{"routed_scale": 1.0, "lr_router": 0.000943, "n_head": 5, "norm_eps": 1e-05, "qk_norm": false, "tie_embeddings": false, "parallel_block": true, "init_std_down": 0.0, "lr": 0.00731, "lr_head": 0.0155, "decay_fraction": 0.468, "decay_shape": "linear", "final_lr_fraction": 0.0}
Below are experts of layer 4 (counted from 0) of a mixture-of-experts language model. Rows are named router (the router's row for the expert), up (a neuron's input weights, with its number), down (a neuron's output weights, with its number) and show model dimensions 0-159. Each number is 128 + 32 x the weight over its row's rms, rounded and kept within 0 to 255. Numbers have three digits each.
After each expert's rows: a language model's description of what the expert responds to; "comes after" lists some tokens at least twice as common just before its tokens as in all text. This comes from a sample of Wikipedia text that the model never trained on. Tokens count by the router's weight.

# expert 37
router:142121058129103102070155137140085129101126125101141184120123153175120163145145054145150063165077142111142156155162090092103172151138121094132212141090149107128100117143143104124163189113136145146133062118148080193150117171102137096123149152089123111151174126143170209115147109084064055085211109095104136116126124082146118119124144095100075128091137099154117145122127068147135163147108069155104139114118150131151162124132056179128139174149124126146149146167202125178148120130117111
up3:214093191123130091057109112158127149093144093144146120148126136105143142090112107135130116121127165125134078111112152091163144137062116109138123069174089084140145106128119135146157136152131118116078124153161117121167113119125088100144136206130123103158114072169130089057108157143092148132162119153193147147127140161097091183196145168097135104220057123179097082145130151196095120182098073113097109146152127129063136151147131115150065089120127120100165176146124162172155097111098112
down3:089113123127118134128138122128094105137083130121088113102192156136142123124139138161175113069100131155135092135134051127163160155142123124140190069173118094132138133141175157085124150152099162140054065124082188162106151122147098130160161119103154126182162091115127149131165112103169135081082046119150092129096075134158142158144133096144166156153078112158125122162098161116128201137139131124148104140171055071138174150087158049147067094159123133142199105140069094186110133137148137
It responds to: Mid-word vowel clusters. Middle pieces of names and words such as ap, ix, ox, our, as in Guarapo, Singapore, Galapagos, Box, Tour.
comes after: " m", " B", " Sil", " b", " T", " c"

# expert 44
router:149154136089103168072148071107118141095196136094141179148082152182154121167152121091153106133092150164096170172193132107110132111133134050149153158117184130104120114129150088131120146157150145187124090078172138111153142153105106085134095092124174160164113127164125172094110078102149112123151099066119175102189076092173069126167104084087096103058096123170160130078144140093153171151104093105116156143112155167114144083166075155091151136081144152146083110144146094143157157117149089
up6:178101164148137139134084141189119153107136088144155147112132119149180147141130153115068109135141109132129168121093118091169148102164159157141118114112067135096157157105152020034166104121124121164143118080115154154054115136121057158173084159125177156130134123141147112135097128142130112104107072142061134065132067104103169101178074139201143111159172142132143169152143131137138105151088111094143211158107166135162088139082174121087117123107111138102158112114162108104163125152176102
down6:136123150173141140102114191078196139127073093117094129143142108212156129072131147128128141123078129136112150063133182088124084064165152121168092138094176113112139197162150162091165127122160124155095125128081091128178147121090113123107110072118109141167102102104122114113062134117119134106183130155182123114071137065099092115127155126146197143102185159122124106133116134155121143107110099080156182250111128109073126131135121148076137151162127164123099123134152108150153135092177117
It responds to: Table cells, stray words. Points cells after goal difference in league tables, pipes and signs near minus numbers, plus scattered words like the, world, Ind.
comes after: "|", " |", "19", " the", " techn", " in"

# expert 11
router:159161138094102166090154061119127131111193133089133172148083164179152126162146126103156110142093157161100182170192135126111134104147131067147150165119180135108133111138155073149123149144154155178125090093174138113158147162101100081140095085127172156157124132168144171104115082105142122121132111079112174087180076076166073128175092086100086100047085119173182142084139144099157162163116093113121160152108158169116137072170089149106159147075149151144083128148154109160154165113146093
up1:107133170123130143090135097130134199096117137101141112165151102120137133145073113153142094151144162129146158195206112120168137082124079123108130149105086143155083120134132124125167123136201123126134081127149108119159114129083201147101111096118132124128170151104123152143147142133146126067121067056119094126153121117144122102131146055188071136164087168141189101167141132147148157184098106151105137139090255086133129102141165079115142123135113063189095118117134084090169100111099124
down1:094118117147141058087135139136177094093148141102126071126170120038158166115137176190124125113068129129108105179125153150114147101187122130073089135089147096194084185151128111056115152169166141112084104120131147153161176154112172126062107147161097109125216112158117171150146183135124144176180179111139137107118057074169110142109147143135132148136137159111106121126150140126138090101135178111130145098115108086178131102135114127145127115108176130136081078138155113045110121074104136
It responds to: Capital-letter codes in tables. Single capital letters opening abbreviations or codes in tables and lists, such as chess moves Bg7, race codes CAL, CBS.
comes after: ";", " and", " |", " the", "a", " a"

# expert 19
router:143152067078078135091144077115107158098182169073176177138064178181139130124119103150153100163088117134101174132171144105118190113150169070141139123103169096102142074125154120105083163136145142157126141103147102113113168145123087119175124134172145158133098114178169167112121131089107136107112041092094121019150128095148083086147134126146113117134114162124183090083149159134133162136111108090160154140129126124121145060131107188025138138145148101165135119167131086141155144126148127
up5:132141118127154118130109120137112163100146096115139191146098146120110093168111110130109090083139144179148156094122182125181119151162154095157154151081156109091137142109113173081123196153182066155035140105186176178101170160041157096133169131146068110108147091106154126141146138099143156156121140175174100094159133146142131171143148135094116157087134115108121087130066126098173132162112108089123114172221148117103129062131119092130116120146122200128125138122101121069056112077110114
down5:130158078171164158081110093120115122141134116120127134077187155104135082180104103166189101142186190134145188177078150137109109124187099071130124107102139133087104179123136137137136151039137164170070126097109176160116199111155165138168134086090095089136127145065182135083122108124130108159093136151179099094125110132115158129140130122095134125088135109151065168138109109141112107134180101058076095156106086112132081140099122113129177152105148174175183122119150129130081148173153104
It responds to: Word-initial fragments. Short first pieces of lowercase words split into subwords, such as gu in guessed, guided, pr in printed, w in wars.
comes after: " to", " was", " and", " a", " the", "'s"

# expert 63
router:133133094130095129087131082149076145119161171131138174112058159142131138177172060066125084109117171164128198142157138127102165104083172077172150153104106099114130098140130099170088138127176142158117103096148118124131131132070087064162061144129177168174101177145114189149106083134071117072108106115121128109189132068149080089163126088136132125107123104204174131077146150127156168146127086098132144128103141154114131112196098196122163139133122176129098126134171118147152146120144103
up1:118166113135106123100118127186094123160139155164138116114100098173148156121125095067178112145210149138163107129220174087123114128134053135130102137127162161161036149146105182072099156147127128130134123111199126170151075152116144148132154158105122148101092076076136127115138114118117132072130111160183135148149103188075139195095133119152129125159132082127149091111102149138087107152130132091106191106098083092108158093087108140111119139052125137129070106137162157097101167081140194
down1:111097166163143162135117099164102164140109129126132138071144149138115106162159111084099097136110124138147116130145116165108133123120157121159093137124107086146188165123103160130108073069087073113118126059151130129181125182103134134048118147164115170149142091087080108080072165118190115163100159144149103147111229146136170128161128134122156135174165164148085098130119093108100119127055094160124112101126200111114177126134177081189110176123189138157132119080124132122149116073159045
It responds to: Space before numbers. A lone space token right before a year, date or number, after words like in, before, November, as in in 1947.
comes after: " in", ",", " January", " the", " May", " September"

# expert 16
router:154183057124100116109139138138097137091137165059118131153118120160115089132190091119204132088094106109127141140174140073095177145127188067198163103093114125093153077149133093141108150124153149109191132084139096159153167189122116131124084118153111144139103187165155150114109126085110121121165110116099165124143125108142057082125078140086132171145180096139175110103143097103175155125051120171076187177116125126117135121158103169100200152120131095136154151118163147155167126116086097
up2:172136167084138070134119176098119126104106151132098096109125160094121129101152080142131130194095180110097114132125134120154138100123149093125110150147127089190103155178121121131176162115152145115124130199141107089170081136094131159103120084122157154118094100137185122167134145176124050085118137170154084081136172132177148136164155122101122098069141126145100090120085203131159157154153115124087055090101134163092144121121202114154090075161093120088107219165086198135095128146098138
down2:147106136201119118107121135157162183118124105100096058152100161069130177140107169121103119173106118061147088154065161111140070140140104100210160098113116152123136131112173176126064172093127184129159181107099115135104086146109131117119113102137094102102115176164140165106110148219146173164123117100150146138122175193116108113157129086090127147110121117133104145064135126159142069105114129093113114116111232130132102097099105099116120122124173146090134074167190138154141097168154137
It responds to: Quantifiers and adjective endings. Numbers and quantifiers after articles or verbs (two, many, several, other, new), and adjective suffixes like -ous, -ious, -ful, -able.
comes after: " a", " the", " for", " in", " to", " success"

# expert 43
router:162166129094079171084142072112117140103191127090132180144082157195153137164163124100154100139099153153121176166182148128116149107140146054139152163116186131097125102140152085144130146151153164171130089100174133114153147153098105085141088088134179163152124111153133176105096085094138106121132104094095172104188074074160079134183104093101097094057093116167183141078135129084163154160112086106116158153104155159113152077143073144114162141084141154145092123151151103152166165104148090
up0:148134128152083139080160140154144116195099137109134083086212129184138178126094115159126132151122164164094120164170149145121115128126150141121118115135119108100198104070117091172147150105094143103128076155154157136151095107096180147094119134177112176091135160106121155069085151128156109069169112077098159135126133107075193123104153040143040115119130123182076133132151108080171115108156124136133119109093083142110104133090134091129148206164114086093135172182181115160126129099162110
down0:126112147100182099116141125119094125142156148117154146149106127095174074066143150166128051131180137137150123152148120109106107141206153104148103126084121144094088093131161125094081120143138197122101140098108101141116129083176149088136222208091144145143104162100140137128157115115172139136090128140132141097095137091187126106119179215144091160095151161116088115090129145066145149109129144166181126063115113130144081125152098121201168120126124188130165119117054142098087117063121092
It responds to: Table numbers and spacing. Pipes, spaces, line breaks and number chunks inside election and census tables, such as columns after vote percentages.
comes after: " |", "–", "\n", "19", "0", ";"

# expert 2
router:157152130152132137100181091078095191089122099085129133201112146150128072165123147104167100110136110118141139154165125093089130151151129117169170113107173131092128119133195124145146135175119161111173113070134093127180111097110112095124148108123123156111170115164192144125110082073130067144148074137084145102167143114207085090109099112107082096076150104146166120109174076090187138147092137114115194138112171146106116116209120132123182150115158080162094131176169131158167185093097116
up1:151139160135095128129139139170150089168097148132161064182103173132149080087150199097194144105136124165131126133131085177144162106124106172104144125157138060105177121090081115125131100148125138098152145129140134131138169099105089044140108096163167160080182110081098119168161146197086131160185136137159115172134092097152117141104120156154096103162121125142108079130126080148146042115136122138147129185137110116169100140077113141086134085167131119174101109215130093098095119130045122
down1:117143118148100036099141098154136116113066098125146124115123126160097133059102168093120137153095098110153190154108122100178130137116131139164109090141095083114166158122137154166134137087130114095157155181124122098204171097130143114103111167193155120063120101201180087139166123172133161070141187172043166109175113173136134168085146100091152165182134092096107134114117166162101100134123119116101079154108186138183131147110131152109083097150078132126148102122111124173141106103078156
It responds to: Indefinite articles, infobox headers. Articles a/an after is/was in opening definitions, plus infobox field words like Total, Average, Architectural, professional.
comes after: " is", " •", " was", "|", " as", "-"

# expert 18
router:164160122088097160081143068107116136107194126095132175149077159172147123165148118102149111129087148152101170158183143115110131118147136053142149159111173128100135093135160079140118149146149157173128081090176143109154137161096105070142080078123164160159116117164134178099113079097146120123136098082104158097186081067163065125184092084107096098045093124172172145086128137087159144153103091121120161144109160161115145075161081148105149133065149153146094120153142105153166156113142086
up1:141141077152151089085141131116130145127065083112099104044169065165170079066162135104140125139107124125091157164179143101092079140116147118136118073124128098047130143092116168149093089105139156117127132153154119099172131086094190131188167112040119171179154156111114176072122148156088159099114117141167144170191108138118110099111177164107114162122161146136159158119072098097118150151103148126159121100173102086178110120122173112125163113086157163119135090123115151154176147158171090
down1:149186105151108120131068169131166110124108181145152091098117119145162112107088066123085162161140170138052132153124113095072083112107110085138102054128114085086133142142124167127165112118108150088145104112123151152164089089123158206130120152187139151160139214166139161189191167135140138120143080152120132186150141139198116123137174135094113183130171101102136078157129167062135112106082095142121101109150077163137140136103173120099088081122133112160150139097149100072108123095153085
It responds to: Non-Latin bytes, decimal numbers. Byte pieces of Thai, Bengali and Cyrillic words, and whole-number parts of decimals in weather tables and results, e.g. 88.0, 14.25 m.
comes after: " ", "19", " from", " of", " by", " the"

# expert 41
router:132154092156110113078144075094087133043193145070142117133131117142139083142129069124185099098088136148067206131139102090068113095118147109138176099119126151119133101133148102156100146149119107184171121121131090143179150185145114132157133134127198109120146144193119195131147097066100136079190068133146156117136104125141113139133070092106100133128134164139168146117125116100150190192073092109131143147117171124103127097207118138114132154083157168125148107135157144191168124129080120
up4:089117094137128172114110140086138154112119131128076138051089131170121096090119168146201049213162142111102115126103145134083147118078124182115144089134097066169131119064138113169189134160086192114131126092135136170100076083155066147083147119140116150119162119127111105121082117142131118130125140070115099203081122159086080141141191170153105148141126044143176182127130149184112134100160128150135126130141159128102151150097141131179113179142154096091125105155155128120145110158133169
down4:144090150175092070151128149131120126126113082100110153122121136205123152059099109108108132166143099105098121152084154056119119136216182159165116132111138118095145117141117080158100144136082136107135101219141084105182139109078157108113178132129193123105131143136136138111123092158174109152139146129166108114098133125147177080132142079108141135082146066210130173158156101131131144122149144089149138124098139067149110161172126112148185094112152181149057095096146113160040141091156133
It responds to: Organization and group nouns. Nouns after the or a for teams, states, countries and organizations, such as World War, team, state, company, country.
comes after: " the", " United", " a", " of", " The", " in"

# expert 54
router:165129146095083129128186112145078148131175125077152119141087156149133077145148111083142135159089144164090190140201133118105151153164133115142140106138132141076172086144175102154121154179136139154122092139120111143157090143086085086194144108133154132137091172175143187095057126100116149091143096113069145105162121126128085155191121066121111121082106153145144164099159101127120164169096134080156111161100138157123139053191108146067126132076183152139140117183196130112163109096105079
up1:089111155139133083183086111160171149120152160097118162179166175175140134174074072139088083139156117163097145099106148136139159098103133125160125105175067105104135110101155147157082142126100150099131106167053143090128177225152123143125096120171144179098112131162124128121121062167092144089135169094093176120103130113113171115141199158099152093088153137098151104078099173162089141158092159192104104090074098139143126185112114101100079131116054105135129102096124131132128129149107169
down1:127168212111140182103157136137080114191160127128064045079190094076122145083114124089132127095116089094151176092077121227175097156196138151120097187136109162106148142075172157146128111146155077124106114151052092139125103143128102121171142104110107153139086099157118125132064144149127126110151151163094071089128121143117112127087127142104111106128135127087144129122125145116184117101101160147109107112164114176122153172114123131175134168147125152133147147091060135125162150185119181
It responds to: Capitalized name starts. Capital letters or first pieces beginning a later word inside multi-word proper names and titles, e.g. Davao Oriental, Georgia Tech, How Are You.
comes after: "a", "o", "i", "an", "ie", "e"

# expert 62
router:161184123138114150073161118107097150070137142086101160118106144153127090178163128066135075118085109160087164158121127128097118101100138084173144165143118091132136130080127107107154182159131176179129047071170148116169139135079137049170075139096172151180106129152147163101149121117113144114156118091087164126161085102165068101171118070077061147098114091150170152080143147123159160174139076101109176126119164181161125117146094147145171132105146139183117151130162119155140146113134089
up1:080100134149141158132121100117134094172151101083134165118102170142106169136107159167066111158084140097157095157178141091089054153157120149129154091099100086107165117099160096125054163122153170154120111078120177103092103123144098118122156126115123062181119113105104106147134187147160085124149092111130090106118106133112085148156182084133083155099075092146219092102110067153207155100130110137110178123184128128104101137110162134106187143126162109160076170126096155129119088165067115
down1:117154130184147110121110161144144124139154184103136135118069148125143079111107148120159133139086078129104137146132099129164199132120207144083105085191138177152120099157149157102123068085111135133043119177159168167188116108085114088163136151141104136113158187134098158121084124155136114112046109120127137143166138080173196135103083089121120135113201116103088088057122098139113134130139064126059115102103121142165140137119137156195068126115100139143146081105132124163137144185136157
It responds to: Century digits of years. First two digits of years, mostly 19, 18, 20, in birth dates, year ranges and parenthesised years like (1934).
comes after: " ", " (", "–", "===", " =\n\n", "/"

# expert 20
router:166196086124122143128142130143082145119126138064122144130132156181108128125208110122165131154107151128133173195153103104137147080160145088154164128116164102090142070163126100126092144125139141132138107087167127083142152173072094110137121072142141137156141169153142193147114138095138131099148112138052165105188085086126076100120095119074132060053141087158151183111144107073168189121074109149073125171109156141127135100153084137132181133078138124146104117150129141121158200093174104
up1:178137114055088082118139143150083147181135085092143148136161202095128117152151119158113072110205083180116217085148129109153126107055093140159130052078120171092154140138185115128095075154081156085138130134151133109153136141126187137108138178137084099175136180170079129113149132132136054095089130130144109150127155104080155126112100098105074131141132138118145135149050128095113129142120112122133177147132106154122165112132132171115165109152111171175143169097130181076098107129115127
down1:172151081123128095121059108142141127126211182139206052092110108080126125153174156115111159177200171108094125079120147218125126067117098101148094105087126106114123100129137110119173116099146103116186125141128174102210158152122109128203137088139165143148182136107117100152140143165126125182160152117136173090090120130113133165102158138112148138163083094055118166147100103124082104125159112133121113120094090074175158114103151120092141163113105116130125125165112157145105102078088111
It responds to: Mid-word pieces in tables. Word-internal pieces like ous, ied, oss and pipe separators inside sports tables and name lists, e.g. R-ous-h, bur-ied.
comes after: " L", " h", " R", " D", " H", "R"

# expert 23
router:102150114146092127077098065100117150108228137096175143164046108184127098107124140127171120164119129127063174111211136124098166115130141072162162106128130149091179139177148115149091145176183130125135078137142129109156114162083096124170090087162152134190107116153146190105136086080131088090157082101075142113148145089143072135173081106126093094099082096128162168132143132109151114154077117123166133104115173131135170089145106118092139109108163178137171139138160117132130119090156089
up6:066100165109128046143144092134117127174133132147153157117200115157098092161141161103180133080144181116144122094037130099105139148148140084108099124152155164106134168067093108135191121126113154088101088079075128112090083167140162111137097142146075123165118104183091122169140135104171139136136099151062181077145118152095085184155159169140119112087182174121108134106139131117156116145126167085169140161117124125152123118131134073183120186057122168127149098158110130154103144177101091
down6:140175129112095129111129179139123140089107101088130160046124057091132156139084129124089160166100072152179167123141135143116111140160079188167115168131171103138117144144137133122134170141166099111072106156176144085175188125138158167114148078103103101090125099145152080122108116100043112092159198091099123195161186103166161117154156116059142147047074108143176148077134142139093110097124143151150126112119120102132121127139173154186117127081103114163127172102157135165140125092100139
It responds to: Subject pronouns. Subject pronouns starting a clause, mostly He or he after a full stop or comma, plus she, they, it, we.
comes after: ".", ",", " where", " that", " when", " which"

# expert 13
router:169210122107115146091153115082070154069141159079106149130130167161150107181183098081135089124118111161090145151114109117127142089082155081165134149083117121124107124114126129097148185152138189164127095083145156129167127169074156073129093124112174178171092124142155135072133112109054151138122103111094133135135132078188098129169119078094111117103110129172162176068139148129124160153128102119098196133103182172134139083150078152124152145111125162172129190102146132170162146113103051
up1:115152162107097163150086124128100137129141191110139125123153049074146199087056159148166133163089072144116097132114052134051125111126118170188086137109079112119103151093129100142149103145161106105126097123112124095110137122120131128162129149075170171202134142077148182138147153140160126104047175142112125094109133136125113113138082144206179132128144134144132118182159142158146139167154154169139107150119170093116107188107140100043096132081119136150135134118139157068146127150059151
down1:102087104155121131157142202140085094152113093132132140147178117101092092078121097049110095142126114075099139114172143089153198144210131136163163093156194112131128107154099181116154175095108113146076104112137161100101098127051107082167126107125160166086149131114168133176110163151125091172133075073116111117138129154122155135133114136128104066112144121125216095179166143134105151075091088154157123169129103130093073133123139127180108122134184178176189110160141128124098139099143126
It responds to: Year and century digits. Leading two-digit chunks of years, especially 19, 18, 17, in birth–death ranges and dates, as in (1662–1732), born 1870.
comes after: " ", "–", " (", "19", "20", "18"

# expert 5
router:160194107152121072108188114141106137105136172069158143103099118165138132094169108131122153137109139174113166156133091033124147111098137059132158096114136124108211130138147136125125201103186126136181100078168071077201157160127106121105072144161154148167100109147110156111119108084117076110197115091121167106123131067133097127128142135134067159118143156126179111099129073123147151147071083119124127147114168116129177102136122171090112143128126115195147162149115078178158142117089124
up0:152143049103129131138132225086138122160097077156108094079157153123111159130085166156125099118119119156080124135088137087156115162154159111107162133111171170121143131072088129116131149136121130180141124183146169080145158165106129070163133081144132114096139072183182143097095098131164103074120174102055107132128165115122198162107101146100153139172099100061143111098176095113157138091134146145131133220140121158125147163145135120127173113092134110114169187105162091082077109146099093
down0:129146122133152114088117119114146165140153148075143111135158093152105127143116202119105131097141085139097152167086153131190093147139030139110141127074117136199112150067115144101060155165064094120109197159084165103143142112134168169109173109091114148157099169127091096079122136122152180101174136146136092111153138104130108133139158158159116185153121113033112175121121113189139062080105159150167136214110108060121152117143101106165119118144115149112140118099173127133104145107169095
It responds to: Past-tense action verbs. Main verbs after subjects or auxiliaries in narrative, mostly past tense, such as played, won, took, moved, together.
comes after: " was", " to", " were", " be", " would", " is"

# expert 24
router:132097119112100086132173113106119129142157171066142182142109102171188075116127104088170100166100134130124125191146144094067159079101151121140170125074118129099131101111131080093120164188130117173164136079193099147133156158069138101147100104108156167192141121134139127108162073104046123057194118087142129123127092095128096096108105123109076153115123111157132143103171057076138157153103135139119140141144154142158175121149130200090151178125123176114089123126139123155148177081185130
up3:157117164154156163158142116106140176149126080110107163091138135165102124149088131118173160115083183112104137089125096183112126149153121117160060092139107151140138083167157153084068104118166116115143134132112185130149159129116120117147176121063072104180164121173180139125055146177135174164117141090114130108094104115060068125126149152137082141057082197104121156147126131134123118078132122146138124110157095102110110161146069080110155122107168128168113065170175125047140182151164174
down3:164207073108163126161185094149135087142120110154131073155120102098090126134153153127117156184161136125065158140119124116141088143140207095127087108060108149083112124150133146101134116156128111149142136132113142042121126157108138107126115103163150092102134115132118123065176138044141093106188131112097091099128147099149146189094117196146157159110160115080137166082122074096125155086125084086171130170118176064137148188123144151120070128122146101171178178139135094173178126146150112
It responds to: Word-final pieces after consonants. Second pieces of words split after a single initial letter, mostly the are in care and career, e.g. p-ause, p-al-ace, caf-e.
comes after: " v", " p", " c", " m", " P", " d"

# expert 3
router:192144124127131176068153102145076110101124125105117153167126119162141065199203124144163107155096109134077162169103128091078131144149148099119145076104143134130137090093151102126178180129163159138184103119158115073199142090105113111155145100101199127203139088189122137147146094107095086104169109101127146142138117097168134104123066080087126112162140143156150156081167087133181175187086112087094148099090170142113107096163144144093106177110142099128142167177125116157165112120114119
up4:154157179086121096107122166104115071096139069091105126087116143131081161138149136149149131103089148194104142105126189151071167112096137167115140113098123132139116138109131145137177140136058143149143150148175212105102092112160152104102148132105113142095139171165101117118150068098181121081115143161183162177161095121117102122065080151114154151124124127104218140127106175149083055085150130145173154112143113109168168123075127116119134132105104133173176154097100095096039119142186090
down4:105137200123157116090160117123168120089130100158094152162093143128100163140165156154103133093102136121119068094094207117077124177191101084161153116134152152119107120072137100128147087184123082087141139091217164135136174101151104137120134145073135140094164134094116143112131158141145110055103098141119149170155119098066149116047077160123156120157165122163180137124174158152202143044132178079178141110116111073095103129098123119146132154141095095141152168120146099126154129117126087
It responds to: Infobox field names. Field labels and their word pieces in infoboxes and biography text, such as Location, Coordinates, Born, Preceded/Succeeded by, Release date.
comes after: "-", " was", "|", " ·", " Rele", "ial"

# expert 6
router:157176127100103163075135067119114135095190126086133169149090166189149124170158114102156108135091146161092170167182149117112138114142134055133155163119178140102127117132160068151131159148145158179126081090177148100151143147098092082146100090140163169155116122174130168107105082105143116129144102080112169098181076074167077133182104100084097101045096127167175142081129137101148159156111090120124155132116163168113144075158076153100151143080153150139080122155152119159158168109145094
up1:149157086138112100105097175161120166130066122087083112104151148142102073135132199164112047156106161106085155124103106150135077149142125080118151094123092130151099116160199146054148147116180143113164184113165152066155100133109142121170162118097139159127159151141117109129091086109124158167244073096145151120125193118155123085147138118166103101099114095146127128043106149115143189129148115188124107099181140178150141089160114116096091109133135098128126156184145115096147145112135126
down1:184146146148105172071156123125080081163146181155054085110109149118139151111101062149181137176131140092106105157125128095153148119175119104144142036119078112149126080084156099089117132111113136162166143086126110091150138152182135160108132173084118120116145113107068066133117103157112134197138123131121093146146144129091186134098068095095100102103201122172096152093150133175180134116116132148179111145161091180112149086147138085072112121128119129138155165168152190096112151181169119
It responds to: Coordinate and date punctuation. Minute marks, degree signs, dashes and commas inside coordinates, date ranges and large numbers in tables and infoboxes, e.g. 112°07′30″, 1859 – 1863.
comes after: " |", "20", "19", "″W", " medal", "8"

# expert 30
router:148160124105091159075149062120121122105192133092126166148078160171141129170158113103160114122101158165094174171188139121115133109138134057137156173116186138106134098139161079136138155155161153174128084097165135115141143148114097076137095081126173156154119117168137171111104084099138115116141089080111169103190090079162064131184098081104102088046097127173183137068131140087147152161104093118113161142111171163116143072157089153099154139083149149154083114147159111156155157125118087
up0:128170096158112159077143148162132152119082107137156103131117113086145163141151101164132129142121136118093117172108082111133089147200146135110103152114087098130153110131186078109138149167154190115143145143134062141129170172170084057080138111124121127128139132155116125099103162156129139220131155112171166107179136114137092124111124126133094159154106166131121184102101143121171088146178074128106097124131110090116156093144041164188093157126154047160151128040091136082055129083130081
down0:180055152069133168176074098166126143128085123103145127092129090072136108110118104078166134192133114124175123047065111129134118155111118208153207085125171147120127169147087126155141118098151109167159075184102085163120141100108121120060134154117081088119154103151106125160153073151133150140115139116122170086146106153169083177151122141088105144149153076118155078117109128122158130184136160142137138083128092104128121130124187126187208112137152098089121130109099133121171166153141108
It responds to: Table separators and word pieces. Pipes, line-ending pipes and spaces in sports and asteroid tables, plus scattered pieces like quote marks, that and $ in formulas.
comes after: " |", "let", "ia", " JPL", "ae", "oute"

# expert 22
router:186170076109103146098143076143119160065159128109194123120104111144176135124121086120143113185070141195080129146163110075144167165109160045149179144133138086062136093147156092153160151131140087132177130086119097110149129123106126091150048124169115154146102156130140180054127120093134126077106089085103191144133066100141142107138112093143117124165096084149172109115151131104124163218107102157156164145123154114128157108170130126091170133162133116139152140161141056112130146124163116
up5:117092135092139129111142176131170117118129122118142128151123132150121082164136153213090149141071161134174150088110120093129215120161158158176183135145102124088082117110119140126100162072168070104149106200195156128124094159084156115139076181080158164103153154124145087110178107133111160153127143119148155149126187081154089119129127122089163110120125153124104100137163192088093111123166121149072109148071174140165090071102107130145107126181132135099138098124065106037107163159118143
down5:185116113085116127137108104182127108101190165065116176111204119135168127151152116083146134111130122180165134116110046118136101114107046124107168158143139117176119171081113133107095141116146116130132163152149147106146174103174136137137099164130102153094126142096105090131187150092116102094182214111123121148171139142126173140153146146148120168078102140125157138126122063143110138113163126114051155146084114104129153099070093084181119125133123097074115172184116181123088104162040103
It responds to: Initial l word pieces. Word-start fragments l, sl, cl, fl, str split from the rest of a word, often verbs after to or would (look, love, lay).
comes after: " to", " a", " the", " and", " app", " trans"

# expert 38
router:126168132164110083091156075136122125110188143044140175127088099169147093126128141120146111138134143157091183149176147103108160098115140060145151107133158157090184123150162110165114154151164106110176050084154150089182165181097114127178115104158109173194151118118108185090098088122139131120147104100131146074149147073142091130173082145136084148107091076115173175142131087096166122133087068130124125109126183094119155106125111159059122132085127167166121148135166112166097152079108093
up6:124146141141107110103177085086154160132098119094116121129102222137079138135115131103157192095170090129109148084128103145123131041114099069151139145079118149101153134157128132129124136048128136124053156107025115105121215185159091110152055156144082119160142100144162136098138153111110109152101158112079175114123134160208144165153189100122101123202141142129152116139141152135090105189140142119114157159091135152122137118117181095117099109126149143145197132119151134109102109144131104
down6:115121122148172156134128151080144143162148095123104147085131126168079158104084140140126062164122117143117099177145115117138138197188127151093143146131089114150035117181179107142114092127143120142152097123100171072099075121118217179091126170131097119105173105112082144123151128181117102063141121095110151159082106105089100133112119085145124189086157152138097092114128166123113025131131150116182138121192131108184136157174061124135094105172142143103094116172141116165132133139182129
It responds to: Auxiliaries and relative pronouns. Clause-linking function words in running prose: had, has, have, was, who, which, he, often before been or not.
comes after: ",", " he", " who", " which", " that", "."

# expert 32
router:178167139133133154059162119079079129096186127086108141132083137143150100168179068091151094117128146127121148120141115091116128102110122104155160155089137116086140123120137083118166179147130164162147108075137136107157160175095099111120066128144183166159083134129181146082141103099109154090130116116111143124156121058141055138144093058097118154143126114170169149043120136143165168133113103152142177183108181163124141056139050160121179156116151182167132167130155149145142122127123059
up2:100130120139138130150125069108122156066137078157113185119103121110114121161128126129144117143164124213090114150196107108131140085062085125113132089150159148165114090161132095083105102114098115148096108089153099134104062206130143190159144119157162139087128105154147168100128151151095133121067113096148137109128202183106144143121161199107168176151121120145141135185035119066103136118154122169120097112143110110136144159123129202126077148123130051119128181126143151107169088126090179
down2:093090109165102155055044152094147109129103148103173110130107146154140169103058120120111125122159130155160077137139126137191202121162101155091137122099106105123107117135078155190169126110151082130092133118119156096079128157227141136140146105084156125182103156142117141107111130159137183089177155186165117073148111198136157108169166147094157154111119100098110152130147084130131145104173086168133168139129134153106100092134133082172115174075147142140110098131122093159102090071106056
It responds to: Year last two digits. Last two digits of years after 19 or 20, as in 20-18, 19-28, 20-10s, plus trailing coordinate digits.
comes after: "20", "19", "18", "17", "16", "–"

# expert 4
router:167157139149055107102139113140114116109161144129101132145059125151158092127188111094154133132127171151075192178212139131095137088126171110163135188145122132090131115149168108180108172142193149150132083091144162101153116126119144121144132067155117142143152151165181165078122058120123100097122051086109152079127109108134109138144119115106048113087119137136143130081140109100136118159125095134086161140108181130101147122155049139132144166059176117159120128127174078127122128091176053
up0:183123136159101080054161163121031149099138143094091133190135127157162151115136073114110156102122103180110145133137135101182098176149159154119151125139088052159135122070052175147053145123151143140149125113144121101142147095159119142137117128155150133112139088088169120072102095152158124125106158124156157120114127154097124122121060114101119166172216168142115190127136125109115099124157098162097142195157138169143089148092149168066064165105069108144135152133152094087139124106108147
down0:182095123088127128165136145187112152078079104159149060133161141178116140130166140191082151116123165104228121141127130128137116117157134119146103141138132136130136056107118067120172161159155135184060077189085104225059134147106145119153102120068157126113132124179105114164116166130164128158080093110064100049155110144154105152140113176169092180099112128091085155146091108151103154146122120092154142109170116112157098161107120123114122102127089105116099108135149129108183142145111121
It responds to: Coordinating conjunctions. Conjunctions joining words or clauses, mostly and, plus ampersands in names and author citations, or, but, then, et.
comes after: ",", "s", ")", "er", "ers", "es"